config = dict(
    d_model=384,
    d_expert=48,
    router_score='softmax',
    balance_bias=False,
    lr_router=0.00121,
    batch_tokens=[32768, 65536],
    train_tokens=363600000,
)
Below are experts of layer 8 (counted from 0) of a mixture-of-experts language model. Rows are named router (the router's row for the expert), up (a neuron's input weights, with its number), down (a neuron's output weights, with its number) and show model dimensions 0-95. Each number is 128 + 32 x the weight over its row's rms, rounded and kept within 0 to 255.
After each expert's rows: "comes before" lists some tokens at least twice as common just after its tokens as in all text; "mostly gets" lists some tokens that are sent to it at least half of the time. This comes from a sample of Wikipedia text that the model never trained on. Tokens count by the router's weight.

# expert 91
router [123 144  63 135 111 102 119  77  86 138 116 126 141 132  69 161  97 117 182 104 150 155  90 114 121 104  97 179 154 100 139 109 175  89 146 119  92 182 125 152  50  99 163 150 180  72 116 175 141 114  86  91  57 119 156 174  94 141 161 115  76 117  72 127  64 123  82 134 166 119 125 123 104 112  98 109 177 121 147  86 151 135 151 134 126 100  81 178 165 111 190 133 130 192 162 104]
up0 [119 129  99 125 178 121 152 178 125 177 174 154 141 136 115 100 159 159 141 156 152 111 173  32  62 160  75 103 119 185 134 176 116 124 140  55 123 122 116 115 118 159 110  60 139  79 145 119 141 137  93 155  95 120  73 123 141 142  70 121  68 139 110 131 127 200 175 155 155 106 125 132  51 147 128  74  73 127 170 136 137 150 145 124  98 140 131 144  95 107 120 118 119 131 132 153]
down0 [148 137 111  64 103 125 132  85 143  88 149 173  95 109 100 116 155  43 155 184 151 106 131 122 137 133 125 141 125  76 159 133 115 155 164 154 112 161 144 125  99 106 137 150 116 103  85 204 133  61 189 143 167 106 139 128 139 128 135 112 118 122 116 156 113  54 131 165 116 110  85 131 122 201 157  68 104 118 119 166 104 183 116 147 148 104  85 115 148 129 167 130 185 175 102 137]
up1 [ 81 161  94 149  97 190 109  66  93 104 170  97 138  99 130 103 122 142 126 143  97 129  90 139 118 153 188 148 111 114  63 163 101 108 163 128  79  88 197 138 146 109 194 125 117 119 104  72 104 136 113 110 137 146 146 141 125 179 115 141 108 158 180 107 138 172 108 184 124  84 124  84 115  83 133 146 187  96 142 102 123  84  93  90 137 111 187 146 149 129 140 191 138 109  84  90]
down1 [ 88  65 115 154 141 137 151  95 198 128 125 147  87 155 108 119 151 149 105 102 114 125 117  69 132  90 124 215 110 159 101 131 165 128 139 147 108 154 134 124 111 105 103  94 146 156 161 152 129 140 111 122  62  94 159 117 124 159 160 142  95 122 125 165  45 152 164 107 143 107  94 106 145 134 102  94 155 178  79 138 110  81 141 150 146 129 149 102 141  97 149 100 149 144 118 128]
up2 [121 159 138 130 182 149 139  83 194 157 137  96 159 131 126 148 163 138 141  81 131 139  86 107 123 140 167  68 129  94 142 127  94 137  69 129 203 126 191 116 141 155 161 106 120 149 100 129 114 156  53 147 150 130 120 173  86 202 142  84 126 127 118 109 108 155 133  92 119 112 106 129 137  91 147 143 140 133 165 152 118 152 130 145 168 140 190 157 127  84 124 103 136 149  93 164]
down2 [106 198 135  63  66 121 122 150 156  87 190 104 170  80 138 127 105 124 168 163 127 120 124 169 157 169  83 168 181 114  85  95 152 106 111 129 145 132 104 140 102  95 126 142 152 117 114 171 119 127  86 109 132  88 112 145 159 151 205 171  48 153  85 112 114  60  99 115 116 100 144 126 118 129 155 109 123  98 126  99  74 154 152 135  96 166  86 141 112  92  87 229 133 244 154 135]
comes before: "-", " of", "ed", "==", ":", "="
mostly gets: " List", " Succeed", " Preced", " Genus", " Website", " Clade"

# expert 117
router [170 119  93 134 119 132  92  73  89 130  98 186  73 121  93 105 160 152  98 108 112 161  80 101 196 108 101 132 100 122 107 222 148 129 157 113  99  86 117 174 104 121 126 165  73  76 128 149 147 144 122 116 114 157 172 178 106  80 152 140 125 117 186  90 110 107 118 117  99 161 150 118 157 155  89 100 103 105  73 181 170 146 136 114 151  70 118 144 155 115 116 183 160 161 121 143]
up0 [107 124 138 178 141 125  99 103 127 108 123 154 148 145 126 115 186  92  85 132  92 163 145 146 188 219 138  89  64 123 135 148 140 155 175 118 109 114 176 175 152 138  94 133  89  99 157 143 114 176 156 134 141 143 161 184 134  58  71 187  95 112  80 123 201 134 137 132  50 121 114 130  88 149  95 152 135 115 141 148 144 111 130 132 170  84  75 122  90 168 116 187 181 123 160 112]
down0 [115 142 124 144 108 159 129  97 140 168 140  87 118 142 108  86 134  96 127 106 102 154 115 144 118 132 132 122 157 133 138 131 122 127 128 107 124 146 176 160 130 170  93 196  93 149 131 151 119 118 117 141 120 126  92 159  85  77 139 177 112  88 132 104 142 183 157 162 159 106 106  92 151 165 185 103 138 182 123 101 100 104 150 108 131 127 154 101 137 139 114 160 162 140 136 144]
up1 [149 145 105 132 131 160  81 112 153 165 169 172 135 103 124  59 102 187 111 150 101 163 168 136 114 119 145  93 147 125 167  99 209 161 152 141 162  66 156  82  57  83 131  40 166 165 139 148 135 101 168 160 108 119 148 130 138 137 133 151 125 100 144 151 117 171 112 116 145  70 126 163 124 107 118 100 105 101 117 165 151  90 127  70 118 142 115 132 115 116 103 132 152  59  90 112]
down1 [115 202 111 114 103 128 110 108 137 137 146 146 117 140 118 100 105 155 142 160 150  54 126 116 138 120 140 117 133 133 123 158 122 132  94 166  70 118 126  67  98 188 128 132  95 244  98 183 154 124 140 135 176 122 146 128 123 165 113 102  61 162 129 100 123 108 182 132 154  98  87 162 157 153 145  61  90 142  81 140 210 188 110  70 136 145  90 162 121  79 146 105 141 136 151 105]
up2 [126 113 128 105 155 180 128  57 131 130 140  73 118 131  99 126 116 237 112  84  88 132 133 132 136 123  86 129  99  90 105 148  71 146  73 109 154  99 108  97 123 122 122 154 129  79  72  97 140 123  71  80 137 126 135 140 111 166  77 160 127 120 101 157 118 109 150 132 144  77 103 111 121 120 100 174  71 142 152 130 126 165 129 100 182 157  79 114 111 135 147 124 127 133  74 164]
down2 [108 144 136 164 143 159  32 181 144 140 164 131 128 169 128 107 101 167 160 154 130 115  92 153 139 131  97 103  68  99  91 180 126 161 192  49 147 135 114 172 114 168 152 109 163  92 103  74 133 120 137 125 139 121  98 112  76 130  74 134 168 107 149  80 104 104 124  92 179 184  86 112 112 129 158 157  99  94 107  68 178 133 120  52 138  59  60 167 122 136 193 118 126  98 113 139]
comes before: "-", "\n", ":", " of", " by", "°"
mostly gets: " Clade", " flag", " map", " Location", " Died", " Co"

# expert 5
router [175  70  92 143 138 156 101 159 131 121 186 131 108 129 132 114 138 106 125 120 147 115 126 174  94 129 159 172 131  85 105 125 117 129 123 155  75 143 189 146  99 109  84 100 155 103 137 104 118 111 145 152 105 141 124 110 149  93  73  95 152 105 120 153 124 141 143 144 129  67  95 116 125 116 154 109 128 100 114 113  96 117  46 142 125  66 160 133 109 123 136 155  91 149  99 165]
up0 [138 133  64 130 137 118 108  96 102 125  79  80 127 111  88 142 136 100 154 137 135 133  61  55 118  98 138  95 159  90 148 140 174  72 166 107 121  92  73 138 112 121 125 115 118 118 123 185 108 150 117 121 116 118 184 167 163 122 106 161  96 108  78 134 151 156 131  84  77 125 148 182  82 190 146 121 103 102 119 105 133 102 142 167  78  72 113 117 137 149 145 144 138 116 184 178]
down0 [133 144 104 122 105 156  99 123 109  89 155 106 125  75 101 112 145 139 137 119 133 146 111 138 148 130 136 197 192 173 159 134 113  61 127 158 142 142  98 125 145 128 165  46 180 138 118 107 128 113 110 108  91 120 158 159 143 111 139  86 123 131 102 138 175 104 108 151 133 126 124 116 109 108  99 144 125 104 131 128  86 136 139 158  68 114  81 133 131 117 132  90 153 149 132 144]
up1 [ 74 145  71 136  76  80 117  69 181 181 110 104  90  93 137 170 102 183 129 143  67  83 131 110 141 101 127 106 131 168 103 102 129 105  82 110 142 123 121 147 151 109 115  94 195 145 124 166 109 128 118 120 104 133 138 154 161 163 146 127 157 169 189 102 151 156 141 166 124 115  95 152 148 154 100 169 120 147  85 127 149 133 124  95 138 107 134 154 120  99 142  66  86 139 180 146]
down1 [113 132  99 125 176 114 131 146 135  81  95  93 155 110 131 121  90 106 124 111 104 137 112 148  81 101  76 190 120 144 165 156  80 114 120 122 131  97 151 129  96 182 213 137 134 107  71 101 102 138 148 115  79 167 164 181 195 156 134  63 161 162 127 101 105  57 128 139 187  69 123 129 187  69 173  77  94 170 140 123 111 118 159 128 124 146 162  79 172 157  54 113 137 128 112  83]
up2 [189 158  73 147 135 114 128 154 103 112 133 184  94  85 134 103 179 138  75 157 125 132 124 174 162  71 111 125  96 103 111 125 153 169 143 122 122 154 100  98 154  85 122  86 157 127 117 116  54 152 100  93 174 105 107  81  95 146 139  78 178 108  62 111 120 131 126 175 171 101 150 189 123  96 111 121 141 113 144 157 154  48  97 100 167 144 164 149 110 160 160 125 158 162 100 125]
down2 [110 194  94 144 178 113 138 159 143 151 159 244 139 166 104 148 136 132 165 161 120 145 128 174 113  66 124  92 120 119 124 121 149 119 170 149 146 114 119 150  90 192 150 134 138 122 125  85 166  69 108 106 143 161 162 157 163  79 137 108 125 104  97 136 151  81 129 161 165 183 104 146 137 127 118  78 152  94 134 101 175 201 105 107 145  86  88 175  86 180 158  72 124 176  93 137]
comes before: " the", " a", " to", "ed", " his", " with"
mostly gets: " meet", " resulted", " about", " bring", " married", " together"

# expert 10
router [145 122 137 120 159 168 116 108 116 112 106  66 119 101 117  86 163 123 103 124 133  91  92 148 111 144 194 136 154 128 107 173 165 144 133  64 119 146 153 114 168 135  94 108 158 132 123 136  96 133 173 140 145 136 117 145 132 100 152 174 179 142 156 141 186  88 141 123 132 111 114 193 106 157 184 127 177  79 110  82  96 146  65 146 160 210 142 126 130 132 108 138 139 166  98 174]
up0 [104  91 130 102 128 123 154  67  84 143 160 129 139  58 104  96 122 164 189 147 117 125  84 147 157 138  58 125 106 124 126 120 113 130 174  93 159 141 157  91 205 136 149 109 109 172 130  95 142 128 138 179 128 107 137 118 114 174  92 100 156 118 185  73 155 132 168 103 122 122 121 159  88 112 101 129 179 108 109 118 177 143 175 102  74 130 145 141 143 177  68 120 100 137 148 166]
down0 [191 155 111 127 107 130 108  92  94 130 126 124  71 165 126 150 180 135 127 177 108 101 144 140 113  51 153 116 116 128 142  85 129 148  98 201 109 128 114 140 168 109 128 172 103 156 203 124 154 162 169 172  93 143 146 148 104 122 172 190  90 173 162 174 138  34 130 142  85 141 150  82 150 164 113 172 121 100 101  79 133 218 168 114  84 168 145  95 124 178 122 133 134 119 143 115]
up1 [120  81  85 125 137  56 133 107 150 153 122 138  85 128 114  77 113 119 125 133 125 152 138 147 170 146 148 117 134 143 119 121 134 149 125 112 163 148 111  87 131 178 144 124 205  85 129 142 136 124 145 142 101 153 129 168 110 149 145 134 130 132 111 190 130 117 114 121 162  66 125 120  55 135 175 122 148 139 162 118 158 141 101 135 161 148 119 137 124 113 185  64 160  83 106  47]
down1 [179 133 149 118  83  78 138 154 124 134 137 180  99 103 164 169 155 125  80  99 119 108 132 110 164 121 132 154 109 130 129 114  53 155  96 140 124 180 167 145 195 123 117 141 139  88 173 166 179 179  95 123 105 179 168 134 124 118 140  80 111 151  88 151 106 154 156 145 152 173 109 135 121 203  86 101 137  70 126 130 117 124 103 135  92  89  90 190  99 100 170  64 121 149 145 165]
up2 [114 110 196 141 161 147 133 161 108  95  95 128 134 169 151 131  72  99 186 149 110 112  80 165  55 110 118 148 166 125 147 142 113  98 144 114 180 145  84  74 206 184 120 128  90 167 121 155 159 165  98 129 115  82 127 107 135 169 105  82 119  90 144 105 108 127 173 167 133 139 151 147 122 128 112 135 163 106 133 132 124 172  90  95  35 118 115 184 167 158 164  98 145 148  91 152]
down2 [131  56  90 120 158 191 157  22 135  66 154 155 113 133 132 142  85 139 105  69 170  91 143 141 135 137 156 115 170 180 194 129 132 173 141 114  98 178  83 135 162 158  41 116 147 143 161 139 132 127 129 186 137 149 117 145 130  42  85 129 120 119 160 170 127 130 120  97 110 107 108 111 170 107 101 126 138  84 164 142  80  97 136 119  80 128 102 144 184 106 205 106 148 126 173 161]
comes before: " the", "s", " a", "ed", "ing", " his"
mostly gets: " support", " prevent", " protect", " protection", " treatment", " provide"

# expert 110
router [165 137 112  60 191 108  92  81 136 123 172 133  90 142 138 120 163 143 149  82 112 164 100 108 121 132  90  96 122 142 171 132 140 109  97 126 104 113 184 127 149 179 104 155 100 104 135 136 139 117 132 192 122 139 153 178  54 156 135 106 155 165 187 125  73 122 137  93 131  92 130 121 108  99 102 111  99 141 162  87 183 118 108 177  84  75 152 110 163 169 154 104  22  62 114 142]
up0 [174 136 129 134 133 141 120 110 113 131 123 144 160 153  95 137 184 153 180 107 195 152 116  99 118 135 141 112 143 147 161 141 119 143 180 146 166 126 107 178 159 116 118  87 129 150 126 178 113  73 119 150 193 143 136  85 104 118 188 115 113 133 148  80 118 114 163 128 129 124 130 133 113 134 126  85  73 121  97 144 106 142 116 121 116 169 122 150 100 151 153 155 137 143 112 169]
down0 [126 110 123 146  87 131 129 153 160 122 137  95 133 116 160 100  76 124 181 119 150 105 136 143 195 130 124 117 128 119 168 118 142 141 129 153 101 114 174 193 140 151 119  54 173 182 102 160 138  88  94  82  59  98  90 110 100 130 149  78 183 103 126 127 153 172  79  90 150 131  99  43 195  89 140 133 101 111 164 124  90 105  75 137 157 122 137  64 168 129 131  82 160  82 132  95]
up1 [ 84 164 112 100 121 181 155 134 179 125  88  80 139 100  84 123  46 129 101  98  90  89 152 124  85 146  86  80 129 211 177  74 115 138 114 158 121  67 153 145 156 141 127 143 116 130 112  92 119 160 128 187 116 119 154 122 104 150 151  71 122 120 122 117 142  94  55  83  78  94 147 104  66 113 120 204 143 127  99 113 109 120 108  90 115  87 123 149 100 194 139 172 130  61 134 189]
down1 [ 63 107 143 113 164  39 154 160 165  93 139 120 134 128 146 123  83  75 131  94 151 100 146 112 121 197 112 164 125  85  97 128  84 133 112 128  94 128  94 153 169 181  95 184 109 141  59 154 194 170 168 173 160 105 140 109 138 117 147 108 121 147 127  66 123 137 113 107  81 174  97 117 126 123 103 125 115 133 146 150  99 114 150 170 156 148 177  96 111 183 138  56  88 104 199  79]
up2 [151 103 158 111  94 166  51  77 122 147 116  92 136 112 143 173 143  85 144  63 118 128 185  83  81 117 149 121 144  93 115 154 143 108 138  91 182  53 111 126 158 102  88 135 111 159 133 131 117 148 160 158 115 143 182 111 147 116 160 158 158 161 146 146 126 114 132 107 148 113 174 134  96 185 175 155 112  73 114 138 121 120 121 125 117 235 149 139 123  93 127 143  94 147 173 110]
down2 [121  87 153 119 109 120  72  48  94 152 117 129  51 111  71 159  66  84 142 121 174 154  97 147 137 126 120 159 129 178 150 129  97  63 179 112 109 144 141 149 122 201 128 181  60 187 152 144  89  84 118  89 182 105 111 150 123  62  83  97 119 172 133 161 182 133 125 143  98  93 137 105 128 148  96 158  98 168 154 111 161 127 132 231  79 140 149 100 111 128 126 104 119  99 135 132]
comes before: " in", " by", " on", " as", " to", ","
mostly gets: " based", " built", " published", " written", " shown", " used"

# expert 107
router [148  87 149 123  93 187  90 139 105 144 135 139 161 159 158 172 146 109 164 169 149 174 141 143 182 129  93 140 177 116 157  86  52 177 143  99 140 187 101 181 161 104 160  71  97 117  93 172 104 119 156 103  98 119 148 136 145 106 110 143 101 156 138 134 131 126  87 123 186  92 116  75  92 130 145 116 173 125 161 112 170 159 167 183  82 113  65 193 165  96 168 103 154  93 136 154]
up0 [ 83 128 112 147 143 163 170  57 115 158 143  81 104  91 157 165 104 143 107 159 180 140 190 145 147  95 140 156 100 179 117 124 105 107 102 150  79 151 131  78 122 123 128 110 151  89 111 133 169 139 159 143 156 123  95 124  95 145 116 136 129 134 127 141 167 179 135 164 195 111 146 192 142  59 187 109  88 135 126 168 166 162 107 103 109 159 134 157 123 160 159 118 127 159 112 134]
down0 [119 138 119  70 122  95  94 113 115 109 139 126 102 137 109 150 151  85  93 163 107 103 121 106  67 109 145 168 147 172 119 136 118 110 118 221 140 147 134 124 155 184 100 150 122 103  82 134  62 149 194 105 189 108 142 110  90  75 134 109 142 196 129  72  98 138 160  66 131 137  65 167 182 190  98 153  95 104  87  97 125 142 106  88  82 134 171 147 190 148 116 130 157 148 122 113]
up1 [128  73 127 157 101 129 141 120  98 145  76 162  79 109 160 127  92 158 113 145 104  86 140 164  97 102 104 155 146 114 111 134 111 171 120 193  25 129  95  89 109  64 122 139 176 121 100 162 160 103 107 101 105  61  97 106 107 109 113 144 123 138 175 166 150  93  79 147 108 108  87 193 117 143 175  63 122 137 116 146 147 114 123  79 121  99  75 141  90 123 139 135 133 123 188 176]
down1 [110 191 109 154 154 142 136 118 117 134 131 150 162  84 174  72  92 119 110 127  70  98 148 115 108 130 141  79 150 128 102  77 147  81 144 111 103 103 128 123 122  98  90 190 182 128 103 169 137 129 110 158 145 120 118 150 124 131  87 143 161 120  80  72 108 134 136  86  88  67 153 158  72 135 130  90  81 127  29 144 142 171 124  89 138 148 163 118  92 173 108 145 112 175  80 117]
up2 [148 147 144 109  99 135 136 102 157 176 146 122  74 163 110 148 185 121 129  94 104 137 144 126 154 153 119 142  98 129 151 135  97  97 157 124 156 173 179 158 122 172 125 129  80 107  93 132 143 164  95 145  81 144 118 124  97 116  77 104 116 130  93  89 105 197 112 148 154 108 151 116 125 125  95 232 167  85  89 128 159 115 145 183 154  93 100 157 147 122 176 118 138  78 115 165]
down2 [111 116  96 112  75 143  85 151  81 162 186 175 145 125 109 153 128  81 167 170 149 128 110 102 125 141  72 129 160 109 167 103 122 135 143 128  73 145 127 108  85  63 170 215 119 128  98 128 182  84 158 139 156  98 121 103 132 142  84  95 158 155 156 118  98 137 126 123 146 104  54 139  86 125 135 151  89 128 134  88 141 107 111 143  89 105 105  75 106 135 133 138 115  93 197  80]
comes before: "==", " ==", "===", "\n", "-", "The"
mostly gets: "History", "Species", " career", " statistics", "Location", "See"

# expert 114
router [162 113 142 109 204 143  52  74  74 123 174 143 110 141 137  97 109 110 124 114 158 133 107 125  85 166 148 178 113 102  91 149  75 143 152 185 141 165 159  70 136 162 165  83 145 127 103 163 126  90 138 162 137 181 167 128 106  98 115  70 123 145 136 139 142 156 113  80 101 114 107 132 110 103 134 118 126 172  75  97 173 155  70 143  72 116 105 141 138 151 183 125 114 100  81 168]
up0 [196 135 138 165  89 206 105 140 167 143  94 205  53  97 150 152  97 108 117 104 116 168 115 178 138  90 157 125 102 111 118 128 134  49 148 141  49 116 133 107 110 101 131  76 111 120  87 106 181 138  94  61 140 117 143  95  97 121 147 132 120 140 160 128 143 104  64  74  98 130 107 104 112 132 112 132 167 128 120 184 159 104 146 161 101 124  90 145 162 100 141 119 102 114 161  81]
down0 [ 50 153 101 139 126 120  90 130 143 137 158 109 169 143  62  95  85 154 168  93 108 169 164  80 112 147  74 118 154 131 158 106  98  62 175 111 161 106 128 147  95 151  80 182 131 178 128 172 136 108 135 133 138 125 116 124  94  97  97 100 103 128 150 110  82  98 119  78 142  70 110 103 119 140 129 119 188 121 133 124 172 163 120 109 135 147 138 121 151 147 175 157 122  96  80  75]
up1 [166 146 116 176 118  89 116 133  92  87 131 123 165 126 129 159  94 125  90  91 161 101 131 130 111 104 185 157 146 136 193 130 124 111 118 119 110 186 118 116 145  88 132 160 163 168 121 135 168 112 157  72 109 117 115 180 140 224 141 109 150 121 163 179  38 101 131 138 137 141  86 178 139 127 120  81 174 178 178 154 146 115 129  61 102 154  97 138  58 110 148 112 129 108 151 119]
down1 [ 99 173 139 120 146 165 155  83 108 147 121  90 112 212 123 154 167 119 133 127 143 134 124  89 148 132 142 154  87 143 133 106 110  68  97 144  99  94 188 100 140 127 109 181 178 183 164 121 156 122 184 158  73 105 122 134 159 181 117 117 105 122 142 168 141 113  64 119 117  82 119 126 136 133 163  83 110  97 103 114 100 129  70 163  94 141  90 137 180 164 122 103 151 134 126 116]
up2 [142 132 153 153 147 108 146 136 105 206 136 136 117  83 142 109 135 154 201 180 179 141  86 143  67  23 139 114 108 126 130 156 123 181 140 169 142  68 132 145 179 168 177 113 135  96 157 139  85 165 184 157  76 178 151 143 160  94 142  97 111 162 111 150 170 138 117 118 116 108 154 145 169  95 177  93 111 149 157  80 166 139  76 137  85 169 148 183 115 144  96 125 141 105 146 125]
down2 [ 95 115 134  74 166  90 116 138  90 174  48 161  72 117 147 140 158 117 100 161 130 130 115 168 255  93 135 128  91 137 197 175 121 129 147 105 113  92 156 142 131 135  89 120 143 141 134  98 159 167 149 158 162  97 168 130 169 137 105 150 103 138 109 112  99 158 134 130  88 122 119 138 193 126 117 147 132 178 159 106  94 174  32 147 101 103 129 172 173 139 172 136  99  81 146 120]
comes before: " by", " in", " as", " on", " to", " for"
mostly gets: " used", " based", " written", " Nominated", " built", " Died"

# expert 30
router [192 160  85 114 111 144 163 100 136 107 160  65 153 122 112  79  97 110 136 167  91 156 146 155 160 163 122 153 100  80  90 146 157 166 129 116 129 133  92 118 107 129 140 111 148 112 164  58 119 142 148  58 101  90  93 182 143  54  73 120  78 160 157  95  84 107  90 112 171 154  91  83 103 140 133 171 176 163  98  90  85 102 137 141 100 112 110 107 149 105  77 106 120  99 154  87]
up0 [102 127 141 111 149 154  98 109 177  91 120 115 156 126 111  73 162 106 172 133 151 108  91  92 102 146 113 144 169  93 146 143 136 122  60 128 138  87  92 162 132 162 112  86 161  61 155  76 127  98  73  98 156 127  85 160 146 139 102 157 157  93 165 110  83 218 132  98 114 150 123 109 116 157 103 135  52 189  99 105 118 152 174  89 127 134 193 126 136 143  87 102  65 123 124 146]
down0 [129 203 105 141 123 116  93 130 144 147 139 131 136  44 165 108 146 140 167  83 119 164  69  87 109 121 136 125 172  92 138  90 154 101 100 174 121 144  84 154 139 142 105 133 120 154  94 123  86 144 128 127 127 104 188 119 195  92 149 113 193 104 102 131 143 128 100 116 177 118  91 155 119 148 118  80 153 131  95 105 184 121 153 120  77 149 111 180 107 136 126 102 177 126 150 119]
up1 [143 100  94 103 201 166 115 130 165 123 163 142  76  81 101 126 163 150 169  99  96 124 162 156 141 147  90  95 141 127 154 107 132 121  89  78 121  99 150 116 101 132 113 148 137 108 202 155 117 139 147  51 111 135 153 119 183 132  98 209  94 115 121  54 129 117 116 125 141  77 172 154 135 121 162  45 145 146 158 108 171 114 154 101 162 156 106 110 149 215  88 140 156 134 178 163]
down1 [150 137 123 116 116 126 103  50 133 130  51 151  90 111 135 162 155 105 154 152  95 149 137  65 147 127 132 140 136 192 159  95  99 137 143  95 100 116 181  71  51 127 153 188 133 116 100 137 170 109 106  79 153 139 171  90 148 163 180 148 173 122 122 161 116 165 126 126 111 172 192 142 121 200 127 107 128 131 113 149 177 217 120 160 123 110 112 172 105  37 122 146 153 107 153 125]
up2 [112 152 158 127 120 121 116 157 166  58 117  95 148 124 167 102  72 100 112 201 135 110 109 173 116  87 165 152 139 168 102 127 138 133  61 119  85 110 146 128 145 169 102 138 127 138  74 130 141  54 102 115 139 176 154 125 130 140 137  73 145 142 173 164 110 132 147 156  86 131 143 146 153 100 121 124  73 150  95 136 145 136 130 122 132 103 179 145  92 104 142 102 167 115  99  90]
down2 [124 135 102 126 137 138 136 146 136 121 115 134 126  81  65 153 121 117  53 129 182 118 184 155 149 114 140  71 160 163 106 114 195 145 111 137  84 134 106  74 154 130  86 120 106 145 112 151  72 145 134 153 129 120 124  89 131  89 165 142 135 110 162 124 176 115  80 110 166  92 126  87  91 155 107 174 135 108 126  94 121 133 158  87 117  82  94 137 158 171 152 114 151  96 155 113]
comes before: " the", " a", " of", " his", " member", " an"
mostly gets: " appointed", " assistant", " professor", " chairman", " Professor", " director"

# expert 25
router [135 160 147 141 169 110  93 153 102 146 151 115  86 135 103  84  90 111 128 186 105 104  82 136 164 130 143 177  76  62 125 162 142 150 158 143  93 147 142 112 116 111 108  92 125 141 101  86 143 171 168 193 108 132  86 180  86 112  87 132 117  96 136 128 110 103  71  92 129 131 126 139  78 128 126 168 181 104 132 130  66  93 160 174 150 107 112  97 104  43 150 112 103 108 126 139]
up0 [156 115 145 105 164  71 161 120 117 130 145 145 128 143 125 153  97 142 118 124 131 152 129 119  78 148  69 123  95 124 161 100 134 101 135 114 116 117 146  95 149  79 149 170 166 147  67 169 193 135  88 157 104  76  82  29 150 162 142 165  76  82 152 125  90  75 126 102  80 129 133 146 135  90  99  55  78 110 137 172 106 168 113 155 183 120 159 123 146 115 180 140 109 129 124 158]
down0 [154 163 121 104 170 176  97  87 154  77  82  68 180 118 126 141 158  61 139 126 114 126 132 101 160 169  76 137 142 166 124 137 113 135  62 110 114 158 164 132 158 148 142  89 115 117  88 129 115 113 152 134 215  19 131 135 153  92 161 156 120 179 169 126  65 115 192 138 132 142  84  71  85 186 181  91 154 107 122 100 119 138 184 129  75 116  97 103 134 111 172 117 179 146  96 128]
up1 [136 119 157 182 130 167 143 144 111 107 137 160 129  86  86 125 168 146 110 123  91  62 144 112 123 136 116 100 115  87 143 111 160 115 114  86 105 146 122  78 108 192  93  58 106 139  93  98  91 126 144 157 142  85 115 126 120 124 139 121 127 166 155 117 143 192 114 192  99 154 109 140 117 167  98 121 114  77  87 242  91  92 162 146 138 118 149  87 179  94 102 186 129 145  85 158]
down1 [123 100  64  68  79 115 131 173 139 159 148 134 110 132  66 135 168 148 119 114 112  97 116 174 130  76 151 131 157 137 149  67 135  76 108  58 127 170 113  89 118 164 112 105 119 223 112 167 132  77 146 154 163  64  79 149 129 139 118 110 129 111 185 122 132 128 106 131 122 137 136 114 145 108 154 166 148 174 156 143 128 104 113 110 150 179 121 164 128 140 116 105 105 118 140 121]
up2 [164 128 103 146 112 113 121 124 173 181 109 147  86  88 101 127 138 162  96 178 126 143 157 112 120 109  55  59 139 151 127 127 130 156 104 131 131  96  76 100 124 134  83 148 110 184 140 161 170 130 129 173 103 187  85 118  87 121 114 158  54 148  95  99 108  82 143 112 103 137 148 121 139 191 114 145 105 140 150 104 136 127 118 100 142 203  80 100 157  93  92 125 118 127 145 103]
down2 [188 170  91  89 255 122 149 147 139 111 119 113 101 170 105 119 145 161  90 150  91 108 152 115 127 162 101  82 139  64 110 111 128 118  76 116 146  89 138  94 208 165 144 111 107 175 153 114 105  86 125 116 146 109 108 174  12 138 124 166 107 179  85 109  52  64 149 152 173  98  96 125 154 126  89 109 156 110 138 176 112 146 137 160  40  96 114  95  63 160 157 126 168 170 122 142]
comes before: " the", " a", " his", " her", " him", " to"
mostly gets: " married", " wanted", " friend", " told", " succeeded", " tell"